config = dict(
    d_model=256,
    d_expert=192,
    moe_layers=[1, 2, 3, 4, 5, 6, 7],
    router_z_loss=0.0001,
    norm='layernorm',
    norm_eps=1e-06,
    tie_embeddings=True,
    lr=0.00227,
    beta1=0.9,
    batch_tokens=131072,
)
Below are experts of layer 5 (counted from 0) of a mixture-of-experts language model. Rows are named router (the router's row for the expert), gate (a neuron's input weights, with its number), up (a neuron's input weights, with its number), down (a neuron's output weights, with its number) and show model dimensions 128-255. Each number is 128 + 24 x the weight over its row's rms, rounded and kept within 0 to 255. Numbers have three digits each.
Before each expert's rows: "comes before" lists some tokens at least twice as common just after its tokens as in all text; "comes after" lists some tokens at least twice as common just before its tokens as in all text. This comes from a sample of Wikipedia text that the model never trained on. Tokens count by the router's weight.

# expert 10
comes before: " the", " a", " his", " he", " their", " this"
comes after: "s", "ed", "ation", "ing", "es", "ion"
router:146129124122134102137094124171105147113136069131137112147096104106159123161162141109154097195121092131124114140118077098148116142154113142123121108166149118110086147137127171133158109106080159154077100105135158170127112141161122190099155143101134166141129135123126093130115150118062089130141132131121094134088137150123129094115125119116157135125139136145108119122128154113092122103136
gate0:136093121161096089074110133178127125133086099137071126181108130136142125157116124156121093102128103180135152124152140134111188116143100151111172131154128115152136121117094207129094162136135162116068122150180134125130152145162130128105150141129083116063142156117108122090142119132146096113142157105137115149162122100111165119116129134159131131118121143148118157156098105134126136122096
up0:139140160131138130128152159126129116141162119083166157065164123090123125132160140147098108113144122105122075159147127128121089141128140094179092134130101101133089125137134142128138123119118106121113187099126154078155128123114113131146087141118170090170065160136134139165125098125136173132146107099093128111131148116109085137106107177093122133156150159122086134095131110123133154138137
down0:134138162103130108121114086089157140112157105096156127141120154152110135136145112134106116101157124142139094104126136141097113160124121114147092133146124127125116140133112160154115157097152133145126095163144135098138140134174162112131187132130156132116120115120131101121160110149073147098129141130139106132094124115117115098149105108153134189080144144135082130128100139143117145090114

# expert 22
comes before: "|", "-", "f", " ", " Party", " 6"
comes after: "\n", " |", ".", "-y", "===", "|---|---|---|---"
router:140124115157095084139058142122095105115104087091143127108118110104162143121147102089113088172143140150122122119163110106142131132132124124154145126161154131162121131123117113161154106151094159139085106115136155120131109144143142129115145145106118118144110160104130120115114145170096132106095132109128103100091172114114148106145138100126152181135179168091139088118133160122133132116143
gate0:134104114136120115141120100132127155134114106137179091182114086149172146138092132138154079133144100110164124077131122131141144128075149122172126113117082104106143121136121149116150082148103156108136116091086140126117112151118102119103136132148093134107115131112093132093116132133103119161174139124151107161164191147142098122141119123126166128136118121157127092074121135119113109169192
up0:104104097085122147156114110116129165129141135137141149179073110095113175106090128126141116135158122130076144163142111124129146127126130127154127150145166157177136117120105094096115111127135170164152132130141136121122113113138156106145147147141139150120122079140092125145074153163120105187136155118132136090125148163104159150135107106120132132138078136099066084100094114126117122119100
down0:144198132137163092142106118150134144110124131145145128082133091130115113116095175116105098108121178137128100155142125123149109142141120122112142129146142142108071097129123148139173143152095132133114141097127148149115100096153142147157151100161134139167148151159143132094122137155144149095117098152133152089082092165105134143098093145177091125149114111194148139142148138101103085114197

# expert 62
comes before: " the", " 199", " B", " a", " 196", " 198"
comes after: " in", "ed", " of", " at", "s", "."
router:152128136121148118165082117178105096140149079124127107148094105118151125128132141114164115163131109149105120137117094096157143128114111119161130092157147127153082153131105146142127119078091162119051109110151142150102117123171121169092138092134108142123102167110119117160129134140088106170096126137127094129107124128098166081127154116140163160152128134117097085117116117147126097125118
gate0:161121125144126138123166135114137138131116104147127128113171169144145138096130127145119133127169132118131108132121131119137141159133115135132093140141120086138069109128110163187151145119144111139131170090084162151122124137138110087156144120120154156151140103119141159142106109146159118136125157117125099137144157137118110139092093178134140115128143119156092121162089151143148181168109
up0:132141105143142109093128098154113082107147125127131129119109133102117137153105156112113130130099091149163193140155122107156103095137140145120151110124132135130173136138135123073113165149082130116137126200150129150087140138152167176111132098132098073118138169137138109100137136131124126083126079149125170135119119121131099155112121114146127173124138165103182121135152147104096121104133
down0:111124120125129125147138115106138118111155155086120165114160065150116117155139167135123162167092136156124086144105101102116165099128081141117114135097152128105176104117128104128146120124117165130127116124122080099136138168134154093132128159088153125144104109123086178069102096104133113124150142096144112128117067110121163144164145157174159144129141109115127127151131184121174140157129

# expert 45
comes before: " ", "\n", " 0", " 1", " 4", " —"
comes after: " ", " 0", ")", " —", " 1", "%"
router:139137104105142103169103132159073100130134124162138123118124114111121110147148138135176100149135114113111165134170123071154131119131088148162133111097166144150098125129131141148152114097106157138097097114139133151089109123144127185128153113113120162122132161083139140119112158174091091130142120114116110129106153137116109114126131130125136155118147130172105080112152142140128099110111
gate0:136144115142121116118144119166102128117133111122149122119127101151089118145157125142119142129116108131111078160108113135092114084173157128110109145128169063153162117101111166125104122145102108131165120100148133140186133133117112061141114137119156097138124135109119165091146053162120169114079116072133129138135068120125115123137167146119109122126110153139144134149155102116121125170137
up0:120135145138149120102143099126113141100177129119113104101104086133101116156128152131152146126191121168123125140151174127089151140103123128153141134141144071097133123147099163170108126109116137121129076158142163097162143120160129099114142133143148129139174124145135152175119128131137141131124142103104111132160101131146127110098168176111134096147083134178134144074133102125168112167156
down0:134137191146103119134093123129154124179134084121139133120122143152130107164097151088090117117121112179116146119099151175086141140123114126137133128105178141161094153128124150128111106089109145133130136118134125125093111144119145122139116079106114131126104119152150121102117143124117102121114146100118137143124103163074132109091133176097134138136168084083135107145146135145148129163101

# expert 31
comes before: " |", "),", "–", "–19", ";", "%"
comes after: "\n", " 199", "5", "4", "2", "3"
router:147120121155119096165110149189112140133153062114117104112121154158152146141157172137153110136129114125133134155149105121137118117121107151121136125125133131109092132127135114142166153111098182136124164119136148138113128151151168136113139125137096150111118133084142139155111143137075113147110115121126110131131122139138114138122174111122155164124157117108128120130105134163125091128105
gate0:099071117096171148142108127137199136154147119129149185098126137121138135133154101118128102120178109127136084117152134118118102116131158121127119148145103117135074154100110194154132127134108145176133100097119116137146134092156129132107117130117127158122107071084121143125148177113133141134124153106158137128126114121150125155120111186137123109137151108125090127116127133153120132137164
up0:147136145119144122139115102145137135111113173133084119134102135084124121138147140133130157139168148116114126140135107194138122120140134134137130107128142112123131099185143130151131139106161105106102098136146154101076163096106081108136158098106136114130151093140138156097157122117191132117133103111143084155129092095065144138105139172097123162110147137150134126125126135123150123132109
down0:133149173151177169115145149131155095119110145142135141103103117162118138096112112108072120123156176107070154143085084136100151158133144139164124135069083135136115096153154110107174095176115157131115118147133130134119153153118140120138117105114168107145137089126113145137114162103148119108071129129129132117130151147121122129133082119134099114172068101153100141119102146119148144125143